python train.py --n_layer=9 --d_model=128 --n_experts=32 --experts_per_token=2 --d_expert=96 --d_shared_expert=0 --activation="swiglu" --moe_layers=[2, 3, 4, 5, 6, 7, 8] --router_score="softmax" --normalize_top_k=true --routed_scale=1.0 --balance_loss=0.015 --balance_bias=false --init_std_router=0.0182 --lr_router=0.00107 --n_head=2 --n_kv_head=1 --head_dim=64 --vocab_size=4096 --norm="rmsnorm" --norm_place="pre" --norm_eps=1e-06 --positions="rope" --rope_base=10000.0 --rope_fraction=1.0 --qk_norm=true --attn_scale=0.125 --tie_embeddings=false --parallel_block=false --extras=["capped logits"] --init="normal" --init_std_qkv=0.0442 --init_std_o=0.0 --init_std_up=0.0442 --init_std_down=0.0 --optimizer="soap_variant" --lr=0.00519 --lr_mult_o=0.688 --beta1=0.95 --beta2=0.99 --lr_head=0.00901 --warmup_steps=50 --schedule="wsd" --decay_fraction=0.647 --decay_shape="linear" --final_lr_fraction=0.0 --batch_tokens=[32768, 65536] --seq_len=1024 --doc_mask=true --train_tokens=275800000 --steps=5720 --dataset="wikipedia_en"
Below are experts of layer 5 (counted from 0) of a mixture-of-experts language model. Rows are named router (the router's row for the expert), down (a neuron's output weights, with its number) and show model dimensions 0-127. Each number is 128 + 24 x the weight over its row's rms, rounded and kept within 0 to 255.
After each expert's rows: a language model's description of what the expert responds to. This comes from a sample of Wikipedia text that the model never trained on.

# expert 9
router [102 126 109 144 161  95 134 150 111 144 113 108 128 103 110 124 142 123  86 133 123 159 127 108 101 108 107 151 115 165 145 126 138 127 100 129 168 152 149  87 134 136 134 146 123 146 129  95 136 158 126 127 132 131  81 147 145 150 142 139 152  89 137 147  89 129 101 126 122 135 138 131  85 124  86 107 127 172 164 134 105 126 134 132 130 125 116 133  95 124 158 143 162  67 134  56 154 121 129 111 151 126 139 139 136 177 138  95 115  86 170 179 142 122 150 180 106 104 141  81 113 106 122 151 140  96 106 167]
down1 [115 101 155  91 152 135 134 132  85 116 115 127 135 126 110 113 109 108 119 158 134 103  96 152  95 115 128 161 115 141 148 127 166  86 138 127 169 125  37 113 169 161 184 164 132 132 106 163 144 140  91 102 111 135 126 111  88  91 171 150 118 126 151 160 127 103 111 144 109 137 134 143 173 167 147 146 124 124 118 111  75 143 130 128 129 113 144 118 129 132 152 137 142 106 148 120 147 119 140 129  98 116 175 119 100  91 165 137 147 122 137 114 168 135 123 102 126 127 131  92 104 122 138 135  95 130  84 117]
down2 [129 141 142 103 136 128 111 112 112 124 134  66 171 141 136 138 144 129 107 132  93 125  99  98 200 119 130 128  80 136 126 101 138 127 133 134 107 162 126 171  93 143  90 154 143 137 103 126  96 107 168 133 104 103  96 104 144 111 120 111 129  57 135 139 117 115 121 125 117  84 140  82 135  84 147 115 113 128 128 139 117 114 103 142 178 112 132 152 144 155 151 129 129 153 119 119 152 129 167 121 121 146  95 110 174 109 148 148 119 102 101 139 145 134 119 119 108  92 173 119 101 112 113 155 162 160 106 167]
down3 [123 115 135 104 143 153 111 103 121  97  91 145  90 139 122 128 118 159 162  93 145 107 112 144 126 127  90 100 145 113 146 102 150 118 181 122 107 137  91 104 137 113 129 131 128 164 136 125 173 103 122 133 108 130 156 142 152  97 115 117 158 169  98 112 116  85 131 134 169 115 134 126 134 135 129 121 120 113 103 127 103 173  97 133 112 154 156 120  95 129 124 127  93  97 120 129 126 112 133 153 156 106  98 140 149 121  91 142 100 149 112 139 100 196 143 111 107 141 211 136 180 155 143 153 108 130  80 110]
down4 [131 154 152 142  65 138 120  97 117 136 134 167 187 113 144 128 148 104 128  85 128 162  89 135 146 133 106 129 106 147 112 118 125 105 107 153 131 146 125 137  77 133 155 124 165 120 136 111 107 168 128 145 100 150  99 159 137 145 143 137 131 154  98  98 120 121 141 123  70  97 146 121 134 104 126 146 171 145 118 134 114  97 164 139 157 110 136 164 146 198 145 129 122 107 146 130 144  78 131 112 134 111 189 158 105 121 134 156 136  84 147 157 118 129 139 104 135 157 123 123 170 136 129 136 110 104 166 139]
down5 [162  97 126 151 141 123 147 153  79  93 127 130  93  30 105 131 118 104 130 108 132 133 145  95 158 141 108 105 116  81 158 123 106  95  90 121 139 129 102 164 105 126 130 122 138 131  98  90 140 140 120 137 116  99 106 100 183 118 132 164 136  99 117 144 118 114 147 106  98 118 140 117 142 159 103  95 110 168 129 100 153 138 119 114 130 112 142  99 110 143 162 168 101 106 110 144 135 152 129  96 120 146 167 159 131 145 135 101 132 145 123 133 148  98 100 123 142 150 123 136  99 126 130  83 169  92 121 145]
down6 [154 113 113 115 100  74 117 149 123  89 122 113 139 107  71 147 137 142 127 101 170 131 168 131 123 107 143 120 113 135 170  97 154 163  76 136 118 109 156 166  99 144 125 100 129 109 109 106 140 144 131 147 119 116 107 128 110 144 171 143 139 145 159 151 135 152 153 145 144 113 159 135 139 117  87 157 106 119 140 139 109 100  99 133 108 151 104 144 122 100 167 119  98  92 153 106  95 118 105 123 110 105 135 109 136 120 134 130 139 149 103 115 154 157 136 141 139 193  92  84 133 125 162  85 112  90  93 169]
What it handles: Clause-joining commas, and

# expert 31
router [152 140 134  87 134 130 132 111 140  78 135 131  93 139 135 132 156 145 118 148  91 139 135 157 160  75 122 126  86  90 126 135 107 143 116 136 112 138 153 180 110 129  97 150 142 112  99 114  91 138 116 137 131 133 119 121 120 149 120 114 128  89 164 157 118 141 205  90 139 118 118 114  53 173 135  92 124 102 138 118 115 151 136 126 146 148 118 131 124 121 122  87 133 133 107  97 136 118 123 152  57 145  96 110 130 147 135 125 122 140 119 130 123  87 140 164 143 161 179 134 119 124 114  85 149 107 135 103]
down1 [160 128 137 141  94 128 191 116 142 136 103 128 104 146 157  85 133 121 169 156 134 146 154 107 118 106 182 110 157 110 133 128 116 151 102 130  94  90 126  94 139  94 133  97 151 164 105 122 151 146 165 152 156 128 137 135 127 166  69 124 180 103 122  88  89 125  82 117 134 127 136 142 144  89 171 146 134 139 137 116 159 100 138 114 160 151 162 113 135 121 117 125 138  87 107 148 132 147 105 121 113 113 125 123 103 116 127 131 120 113 147 152 150 170 179 122 135 110  97 116 152 126 116 169 116 166 120 112]
down2 [107  90 111 109 128 116 119 109  95 162 135  90 126 133 152 117  97  97 116 151 135 118 158  97 132  88 115 137 121 133  68 127 167 117 112 103 110  96 135 128 158 167 149 154 125 100  82 135 120 127 130  70  93 138 154 127 116 167  89 132 162 109 132 184 136 120 150 120 148 116 134  77  93  97 177 156 113 146 179 100 101 129  90 112 117 174 129 125 159 162 107 102 114 110 102 139 118 121 119  98 101 168 139 122 118 159 113 163 148 130  93 116 122 105 115 126 137 136 127 135 125 119 114 146 119 125 129 108]
down3 [107  98  84 102 135 121  86 129 106 125 116 111 150 149 124 108 127 136 130 119  73  93 102 129 118 126 122 147  91 124 119 124 162  85 158 133  81 126 120 113 121 172 149 118 158 162 164 102 166 112 156 113 149 146 135 146 168 139 131 141 167 130 141  85 139 134 140 156 121  99 137 134 103 135 115 151  99 164 122 140 115 109  89 138 101 119 163 125 111 146  91 134  71  93 104 133 100  96 155 133 130 133 161 146 125 130 149 125 124  71 118 126 139 115 126 150  67 129 157 119  92 109  87 128 130 123 127 180]
down4 [144 106 124 106  71 136 110 110 123 109 103  97 160 134 108 132 142 140 141 103 124  51 101 136 148 104 137 110 148 107 122 167 105 137 168 150 134  90 116 139 125 112 103 108 119 131 131  90 122 108 133 107 158 159 125 116 113 130 157 178 133 112 126  96 131 131 105 205 106 101 100 120 124  77 122 138 101 177 124 161 123 128 109 129 112 129 130 147 120 111 160 119 119  90 132  84 123 140 125 150 144 156 140 121 160 110 137  89 118 138  98 124  91 131 143 143 106  98 134 125 110  99 143 144  98 125  60 107]
down5 [ 89 123 152  66  92 118 134 106  98 116 139 176 153 151 120 136 119 119 119  81 136  89 114 125 125 126 159 132 120 179 131 108 149 138 117 141 106 167 117 102 136 136 155 140 111 145 122 115 139 112 111 126 128 144 118 118 170 167 115  86 143 151 114 128 128 164 181 145 129 138 119 125 138 113 136 125 129 103 111 119 120 138 136 161 125  49 141 111  99 149 154 100 186 136 137 131 136 113 126  74 121 114 128 183 126 122 175 151 144 151 179 131 109 121 113  92 137 141 138 136 130 184 137 142 111 151 124 100]
down6 [ 75 131 126 141  97  96 107 122  90 145 124 117 141 130 131 135 141 109 129 117 125 123 104 102 114 121 145 133 104 142 118 104 112 132 143 128 122 101 100 140 145 120 145 163 114 114 126 144 127 175 166  80 123 133  94 150 184 155 169 111 135 125 116  76 152 113 178 104 119 135 149 117 104 185 141 166 139 125 133 189 129 121 123  81 130 140 151 110 115 114 154 111 135 158 113  99 145 115 136 166 120 150 181 122 125 122 154 147 132 108 111 135 111  90 127 171 137 166 161 132 151 152 159 187 148 107 105 150]
What it handles: Head nouns, word endings

# expert 10
router [122 158 180  82 130  98 114 106 131  87 121 123 128 108 157 151 104 114 125 160 159 114 131 126  89 168  85 179 146 129 158  92 113 131 113 108 130 134 142 144  94 130 116 143 137 131 126 103 118 102 151 111 101 120 133 154 161 149 177 145 108 141 108 125 134 105 118 154 104 125  89 159 123  90 119 119 102 158 139  96 145  94 133 132 121 119 130 123 125 120 119 119  84 162 122 147  82 100 117  95  84 115 134  76 136 107 170 107 125 171 120 130 118 157 105 108 158 134  99 110 152 163 113 182 154 136 130 150]
down1 [123 133 148 113 162 125  96 140 123 114 116  91 157  97 148  93  89 159  90 138 171  78 110 112 118 105 135 127  89 140 153  96 104 118 116 131 119 141  71 127 136 118 119 127 111 106 110 101 177  99 139 104 136  89 102 143  97 168 135  97 158 127 124 132 157 176 131 184 115 106 114 186 158 145 127 155  87 150 115 149 117 120 147 111 135 131 188 123 149 130 129 123 138 138 116 112 118 130 134 107 170  87 117 118 127 119 124 133 117 146 164 115  91 124  97 125 160 131  87  98 132 129 137 109 118 148  96 118]
down2 [130  94 120 115 127 136 137 104 162  80 128 100 128 220 141 106 108  91 118 153 110  96 167  99 169 128 114 150 126 112 145 120 125  89 107 121 136 130 121 154 149 149 157 130 147 124 115 116 101 162 137 121 125 150 153  88 104 129 133 151 152 146 117  85 161 124 137 137 148 106 130 154 101 116 181 141 136 152 168 125  82 107 127 158 102 136 176 115 130 161 112 129 156  87 120  97 121 146 147 165 149 101 123  86 115 106 107 146 139 149 119 121 130 121 126 129 149 121 146 154 179 108 101 138 146 128 139  87]
down3 [115 114  80 114 111 166 122 127 115 137 147 144 111 119 102  96 131  92 146 169 115 151 191 132 112 138 142 140 122 130  91 103 160 151 117  93 135 130 143 127 154 122 158 148 109 140 131 150 146 146 164 165 122 159 113 112 132 123 110 118 169 110 171 192 108 137  74 137  88 117 106 115 108  92 127 132  84 136 159 157 100 126 110 123  80 154 124 109 128 145 121 142 133  98  89  95 158 129 146 123 154 123 151 161 107 135 128 144 134 106  91 156 155 100 175 161 121 111 131 120 161 120 117 116 133 115 123  79]
down4 [129  97 130 120 133 134 171 160 139 134 135 109 103 160  86 135 119 101 105 207 113 132 144 155 105 109 157 119 170 119  58 148 129  98 143 130 128 131 179 130 129 114 151 162 121 135 123  88 131 163 121  89 120 153 141 159 115 139 113 130 123 118 123 148 129 147 147 112 135  88 116 112 126  79 142 128 132 105 144  58  98 141 131 130 125 133 118 181 158 150 119 165  85  95 129 147 114 128 131 147 155  97 138 153 113 143 145 117 161 131 166 134 128 143 128  93 157 164 139 124 138  98 122 124 133 112 102 164]
down5 [142 132 121 147 153 140 155 103 144  94  87 126 111 131 185 133 107 134 154  85 106 115 134  91 130 124  99 116 121 154 122 159  86 142 163 135 119 134 155 153 164 157 126  94 124 144 133 157 140 151 112  93 110 106 176 121  95 115  84 121 113 129 173  89 123 100 100 120 139 165 163  97  93 108 120 121 114  96 162 126 123 108  99 132  89 131  83 180  87 144 104 124 139 117 139 145  98 114 127 115 108 161  95 173 167 128 137 130 138 140  86 127 124 118 157 137 129 110 165 104 142 133 161 117 133 122 144 142]
down6 [101 137 103 154 106 129 159  92 114 106 175 137 137 137 103 137 159 163 131 121 119 138 136 122 128 111 154 161 143  50 137 111  95 156 132 102 122 111 153 155  85  94 139 109  84 152 110 123 139 123 149 134 103 106 107 123 148 147 122 127 143 112 119 108 171 145  75 115 144 123 152  93 127 132 137  99 142  89 115 109 134 125 108 131  96 111 142 148 173 142 183 159 122 123 120 103 121 160 119 157 142 127 130 116 155 127 140 108 138 127 164 167 129 101 150 146 117 102 183 153 145 160 130 124 155  57 121 122]
What it handles: Dates, ranges, to

# expert 11
router [121 110 126 162 150  76 110 129 150 117 127 133 148  94  96 103  84 147 158 105 102 160 130 102 150 127 133 104 143 147 168  94  99 141 114 109 142 126 113 133 123 124 121 134 171 126 164 128  98  97 151 103 121 107 152 101 134 147 113 155 156 154 113 104  94  97 107 147 144 107 149  79 153 187 106 185 161 138 111 135 141 119 160 109 137 149 117 130 113 151  98  91  84  91 121 157 114 117 119  94 140 115 125 147 107 165 122  93 111  98 118  96 157 123 131 177 131 119  90 118 147 157 143 144 141 138 117 148]
down4 [107 133 133 113 116 141 104  58 112 160 133  77 124 151 161 130 142 123 172 166 141 114 171 114 101 145  88 125 126 111 152 143  69 131  84 119 123 124 136 106 137 142  99 168 104 111 132 123 142 124 161 142 125 138 144 153 113 136 120 102 174 114 110  80 125 119 141 132  89 122 125 104 166 119 113 157 153 166  94 109 125 133 119 145  64 142 117 157 179 137 138 109 132 117 111 134 139  85 126 130 136 153 105 186 162 127 148 153  94 141 145 147 131 118 134 116 124 134 118 121 165 120 172 100 105 125 114 124]
down5 [174 117 114 106 154 131 143 134 105 119 130 103 145 117 138 101 101  99 155 138 134 117  87 110 166 125 161 153 134 147 143 150 160 129 146 135 110 153 171 133  85 152 126 113 166 121 139 115  71 147 100 103 136 119 118 118 123 145 163 155 196 113 118 116  89 143 176 100 126 144 140  95 166 172 169 163 103 145 150 115 112  80 143 136 119 107 157 158 119  92 125 109 110 124 128 107 122 106 142  81 139 106 126 102 153 151 144 152 107 101 141 154 116 136 161 123 146 154 170 129 110 138 162 162 143 137 133 117]
down6 [153 118 141 165 161 137 164  77 133 162 125 134 129 106 142 170  97 119 121 128 144 130 116 168 153 137  99 135  92 117 141 104 163  90 139 147 101 198 152  88 115 146 115 132 132 142 171 118 158 148 110 130 121 103 128 151 161 142 141 127 106 149 174 120  86 168 146 161 202 129 174 132 138 117 110 123 116  78 106 136 149 124 123 130 126 161 125 104 124 138 150 144 139 161 119 112 100 139 128 137 123 141 144 178 123 148 141 115  98 162  88 156 155 110 136 104 161 108 133 148 132 137 121 102 146 122 118 135]
down7 [129 117 140 119 116 159 142  84  97 117 167  96 171 129 133 136 132 108 114 113  92  90 119 132 145 109 155 151 108 125 155  99 115 185 138 129 137 145 137 155 121 120 115  96 112 140 161 155 113 166 161 134 160 101  96 112 147 122 163 147 130  97 127 101 171 113 141 113 131 125 142 148 129 123 120 127 105 148 131 171 174 101 160 152 118 154 114 107 134 152 127 152 166 106 137 141 132  83 111 112 112 100 136 105 111 205 100 125 154 109 187  98 123 159 119 128 135 165 112 112 147  80 125 127 158 109 134 150]
down8 [102 169 141 131 114 135 130  86 104 145 109  75  85 102 124 122 104  88 105 149 148 121  70 146 126 137 159 132 105 130 113  90 163 100 131 156 125 153 122 139 109 145 138 118 105 123 117  87 156 130 120 130 128 105 129 127 122 121 141 106 132 172 140 112 140 152 116 144  88 126 125 154 119 136 109 132 114 116  99  91 119  95 114  78 118 134 125 111 116 167 183 129 124 121 104 104 123  90 153 187 120 109 142 168 140 121 108  96 138 144 129 201 119 113 115 121 128 110 112 126 156 149 121 198 110 154 135 100]
down9 [153 128 109  94 114 141 139 118 117  96  92 148 139 155 133 113  98 155  70 120 123  79  89  99 116  98 176 145 167 119 136 138 113  82 110 113 119 137 112 166 144 157 109  98 108  87 115 101 138 109 162  95 131 112 126 129 119 121 172 124 123 136 106 141 119 113 135 130 115 102 133  94 190 149 166 121 114 143 126  83 175 102 122 167 102 123 130 166 148 131 143 125 129 160 114 105 103 137 139 167 111 149 123 117 125 104 157 181 140 125 174 128  99 164 134 143  91 137 153 118 119 142 109 153 138 142 152 128]
What it handles: Opening parentheses, non-Latin bytes

# expert 7
router [144  75 115 137 100 149  94 126 161 160 120 148 156 133  87 109 139 148 147 176 124 114 147 121 142 102 154 102 142 173 135 136 121  97 130 109 121 119 136  71 137 167 119  83 157 106 133 122 139 114 126 130 161 143 163 110 164 109 151 137 141 130 154 124 144 169 130 155 171 126 129 114 183 123 178  82 120 133 129 122  88  95 135 122  88 114  95 144 107 163 126 125 151 121 111 166 118 181 137 127 140 128 123 126 126 133 164 160 107 111  90 143 109 146 120 175 121 170 123 145 134 119 172 140 119 145 115 120]
down0 [111  86 123 120 114 153 139 149 118 120 127 152 103 140 137  67 129  95  92 143 150 121 125 102 118 158 132 154 136 126 119 103 136 131 129 160 130 154  75 117 161 135 127 127 106 100 104 151 156 151 125  95 148 109 115 132 102 106 140 126 148 133 109 119  95 133 103 118  47 109 132 134 182 144  86 136 150 167 114 100 151 134 190 166 136 137 109 157 104 139 112 119 122  95 110 133 135 100 109 140 110 162 150 183 135 108 127 140 150 148 154 165 145 130 147 146 129 105 149  93 108 105 148  90 116  82 111 133]
down1 [144 146 129  91 163 114 120 146  86 105 140 142 136 193 144 119 151 118 124 139 139 126 128 112 127 135 137 137 152 114 129 153  96 152 136 114 138 113 125 105 100 120 100 136 160 179 162 144  83 145  97 160 114 142 119 116 135 149 157 114 105 149 117  91 135 103  94 125 163 129 165 125 105 133 138 148 155 155 104 179 115 140 124 107 159 158  66 130  99  98 129 119  76  86 122 116 128 146 122 121  93 141  82 132 115 138 143 137 130 103 134 170 143 120 122  71 118 123 107 114 166 136 113  97 139  93  88 170]
down2 [117 141 168 103 141 133 100 161 114 151 104 154 118 109 109 111 139 134  92 119 124  85 141 140 137 164 190 142  96 122  95 139 115 147 141 119 103 111 108 138  98 127 138  91 146 148 120 118  92 134 149 153 127 123 131 128 165  93 157 154  72 130 165 122 142 131 156 133 109 137  88 134  86 154 121 116 139  93 114 137  78 170 102 108 167 121 116 110 119 115 134 137 115 135 150 106 116 134 149 139 130 114 138 126 113 100 105 102 168 168  78 165 104 117 151  59 152 152 133 155 123 117 130 155 146 103 169 146]
down3 [117 109 141 138 123 129 137 130  96 176 131 147 158  54 113 134 151 140 151 106 127 125 158 139 166 141 165 164 113 125 155  91 138 149 128 144 167 115 154 136 145 137 114 125 122 116 123 115 146 143 171 112 143 112 170 103 151  96 142 136 170 151 150 141 132 131 117 109 134  92 162 117 121 158 154 147 101  90 135 126 119  80 149 111 124 187 139 118 137 160 165 135 104 126 128  89 146 159 159 109 160 119 140 168 173 135 121 149 114 160 136 111 118 169  71 129 130 130 160 158 156 141 132 136 109  99  99 140]
down4 [158 106 130 107 133 100 155 103 167 158 167 146 170 106 118 113 100 146 129 122 110 118 150 172  95 118 157 139  95 172 155 120 132 126 106 142 116 184 118 102 125 132 120 115 137 131  97 153 110 108 135 132 126 128  95  93 166 138 135 153 123 117 140 133 146  91 125 153 173 121  80 198  97 153  99 132 178 150 143 105  86 137 123 136 178 104 147 113 103 145 176 126  82 128  89  99 111 112 140 119 128 106 109 119 101 127 103 125 120 123 160 108 155 150 115 138 127 145 129 138 118 168  97 122 130 110 123 140]
down5 [ 82 166 120 154 138 145 152 109 174 155 131 104 116 168  86 127 122 150 105  96 126 159 133 171 143 141  83 159 134  86 127 170 122 106 134 119 113 141 106  80  79  91  99 143 136 175 116 148 167 100 144 159 117 123 127 126 111 124 108 120  93 146 140  97 102 119 141 106 144 129 158 129 131 132 124 124 150 100  91 108 158 131 105 116 155 136 132 105 124 164 170 144  97 146 147 112 182 113  85 112 122 157  69 117 169 107 117 113 115 152 128 122 119 127 143 131 150 138 134 115 141 106 171 131 111 118 126 126]
What it handles: Name-initial syllables, accents

# expert 22
router [124 111 111 102 159  90 148 147 142 143 114  81 150 179 110  84  87 169 158 139 188 157 123  98 142 101 158  95 132 135 118 147 139 110 168 117 120 121  89 159 117 130 114 125 115 146 112 121 114 102 156 108 141 148 104 153 111 141 161 101 135 140 156 129 107 136 108 128 143 125 108 132 204 151 177 120 111 108 147 103 153 164 141  97 168 131 145 151 154 127 161 113 125 136 123 158 138 142 134 139 162 147 128 123 112  93 104 153 100 118 131 134 124  82 103 120  93 119 119 123 171 145 116  97 123 145  99 146]
down3 [148 147 121 152 143 143 106 108  91  73 130 127  85 136 121 157 151  80 120  89 143  90 143 114 175 143 105 141 127 111 169 123 130 130  95 159 101 152 157 175 144 147 133 137 147 122 153 108 152 129 132  96  92 157 136 102 140 150 151  91 161 154 100  88 125 107 138 171 173 121 105 123 114  87 132 162 144 129 144 138 125 164  82 125  90 110 118 112 114 119 135 137 129 139 110 154 158 130 104 103 101 145 116  86  98  93 118 155 126 152 104 138 154 139 145 122 151 150 141 132  94 126 116 130 129  69 130 120]
down4 [ 83 152 100 129 108  99 159 171 145 125 122  96  66 146 134 129 142 111 137 118 120 147 107 114 116 156 137 122 161 146 129 113  72 109 155  84 123 162 161  87 111 102 148 173 113  90 109 177 159 120 126 126 158 112 158 148 115 109 106 136 115 122 135 135  87 155 155 115  90  96 131 153 119 156  97 132 119 144  97 125 110 122 112 165 130 129 162 165 145  95 101  91  90 111 132 105 129 160 134 114 156  81 123 111 117 135 143 105  98 159 146 158 129 144 135 172 130 130 131 133  93 134 124 137 128 135 146 156]
down5 [130 159 128 149 127 132 138 133 128 119 102 120  98 148 173  74 139 141 135  95 126 140 123  90 165 162 139 133 129 154 109 135  91 108 127 147 161 158 140 164 148 177 103 103 126 175 125 129  83 156 119 125 146 130  57 117 167 166 116 131 176 156 133 116 114 118 102 106 158 126 113 124 133 138 133 109 122  66 111 129 144 108 139 151 143 121 104 140 145 132 144 156 105 121 185 127 115 165 142 134 146 148 101 151 121 103 103 140  79 123 131 112 103 119 165 127 128 165 144 127 168 134 156 106 162  99 144 117]
down6 [106 162 135 120 130 134 109 164 114 143 115 129 114  73 156 158 115 133 112 137 137 136 118 119 157 142 120 161 123 141 160 138 110 124 104 162 116 133 165  93 161 121 121 106 121 125  96 108 171 151 150 146 119  80 125 105 121 164  65 104 124 114 102 143 127 131 123 163 103 114 117 115 132 108  83  80  75 126 138 121 132 116 181 105 109 107 106  66 128 183 114 142 128 117 138  92 117 148 109 115 140 121 126 142 135 127 110 133 130  94 124 103 151 119 130 212 162 144 125 125 165 108 157 129 126 138 133 123]
down7 [103 115 130  89  85 115 112 167 141 111 141 141 122 119 121 124  99 102 171 115 118 109 129 112 133 105 132 122  60  98 138  82  99 111 148 120 128 100 107 134 147 175 106 141 108 107 144  98 117 132 141 128 137 101 124  98 154 144 122 143 130 103 101 128 140 132  72 133 144  78 154 177 129 127  73 118 141 136 119 166 118 113  81 102 111 115  85  97 125 124 108 135 170 137 174 137 142 142 157 116 148 125 148 153 124 147  81 101  96 114 123  78 111 135 120 155 122 105 175 110 156 131 131 148 101 139 115 128]
down8 [135 109 115  96 154 125 124  77  85 166 119 140 131 165 145 149  92 177 133 139 129 147 137  95 141 103 129 118  64 137 150 163  88 105 128 156 146 112 126 110 188 122  86 115  85 106 146 104 145  76 119 140 129 145 121 136 174 159 113 144 117 139 122 110 117 109 176 125 110 105 138 126 117 178 155 143 120 104 101 137 125 121 118 152 119 125 121 143 180  87 137 125  98 135 116  63 146 113 157 141 138 115 103 111 103 121 130 151 143 108 116 148 147 101 138 123 143 161 119 117 120  79 119 119 141 136 111 124]
What it handles: Word-initial stems

# expert 13
router [105 126  93 188 136 104  97 155 122 143 165 118 111 143 142 102 108 103  82 135 166 126 139  91 125 145 119 134 154  72 143 148 142 127 145 137 108 125 106 131 123 135 144  90  68 134 158 144 147 128 138 146 113 118 133 130  98 122 123 155 141 119 122 143 115 114 153 122 119 117 135 145 106 126 212 131 167 126  96 168  83 138 121 110 178 135  97 168 175 171  97 128 165 154 131 104 114 139 107 144 143 104 129  89 144 118 132 121 115 130 127 151 123 110 154 159 109 120  97 149 122 176 110 159 120 142 121 136]
down1 [139 118 105  94 127  94 135 138 156 130 173 106 107 125 113 122 106 162 150 124 117 108  85 127 118 117 122 135  91 144 156 120  97 141  92  78  92  88 164 128 121  96 127 101  86 150 153 114 136 168 117 116 167 138 132  91 135 143 107 122 167 111 154 178 109 157 130 151 137 126 166 111 135 189 121 128 102 168 143 155 169 162 140 166 124 148  94 104 102 132 142 144 151 132 166 125  74 148 124 101 166 128 157 150 126 102 152 138 158 154 150 121 109 151 114 123 142 129 150 121 100 133 110 119 153 143 121 125]
down2 [145  68 141 132 102 122 124 132 174 122 156 120 112 154 115  83  97 136 121 154 101 138 139 132 148 152 158 122  99 105 144 107 195 121 135 114 132 127 111  89  96 170 121 133 127 135 109 111 160 132  94 121 121 115 149 163 166  91 125 136 129 100  98  73 122 135 129 144  99 139 101 147 165  88 148 105 137 150 152 126 167 113 143 161  98 106 135 135 143 168 117 165 134  79  98 116 126  94 104 123 140 152  96 152 127 118 163 105 122 124 130 111 135 124 154 170 152 116 147 149  88 142 106 118 128 151 121 175]
down3 [131 138 100 126 138  80 147 151 128 131 128 114  71 128  99 160 136 138 132 174 107 112 156  87 112 116 164 167 111  92 152 135  94 138 103 126 140 143 153 116 130 113 171 160 128 126 129 129 138  96 134  51 130 148 100 149 139 129 145 153 143 157 130 170 125 165 103 159 126 108 138 119  93 150 114 132 152 146 146 143 122 179 100 145 129 141 144 103  90 118  99  91 149 130 163  99 129 161 127 109 157 108 144 153 109 135  65 103 113 136  97 137 146 111 100 125  88 143 150 132 131 100 140 125 120 129  87 151]
down4 [141 122 113 114 148 136 118 108 137 150 133 114 189 103 137 131 148 166 123 135 129  99 136 147 126 115  89 131 150 118  90 159 172 153 111 139 157 114 118 128 139 124 104 126 176 181 115 113 151 143 107 144 154 136 123 179 106 128 130 150 155 121 179 142 150 132 112 131  92 111 113 139 147 126 128 102  91 139 140  80 155 152 128 139 103 149 124 183 153 147 103  99 140  70 163 102 174  90 168 110 162 188 155 108 102 116 101 117 118 140 128 152 110 125 138 151 126 162 124 146 135 134 112 138 126 113 130  92]
down5 [134 112 105  87 134 139 157  74 155 169 149 114 160 129 124 162 146 137 138 103 105 173 132 129 119  89 146  97 105 155 131 134 101 138 150 108 113 162 137 137 142  99 111 129 146 147 151 110 105 152 130 189 141  83 141  89  85 131 123 110 114 126 114 105 139 161  80 125 154 145 113 107 156 112 150 159 137 133 125  72 112 140 166 117 100  88 102 106 111 139 182 137 166 139 125 126 137 146 128 111 122 168 141 129 143 130 112 128 161 141 165 113 101 154 155 160 153 149 135 108 128  77 125 132 113 165 119 132]
down6 [ 97 129  82  97 125 154 125 167 127 133 121 112  82 116  98  75 111 160 110 126 102 120 130 120 124 141 142 109  86  88 146 103 168 137 107 100 121 143  73 139 160 120  78  72 152 158 136 108 102 111 124  96 114 131 136 140 114 109 116 166 101 122 151 140  72 143 146 104 134 107 116 134 149 166 148 164 145 127 108 148 119 138 126 114 120 152 128 116 122 156  96 131  98 141 137 153 104 119 131 119 113 121 137  73 141 100  93 150 139 112 158 117 165 149 113 116 127 102 115  99 137 102 150 194 148 133 121 145]
What it handles: Word-final vowel pieces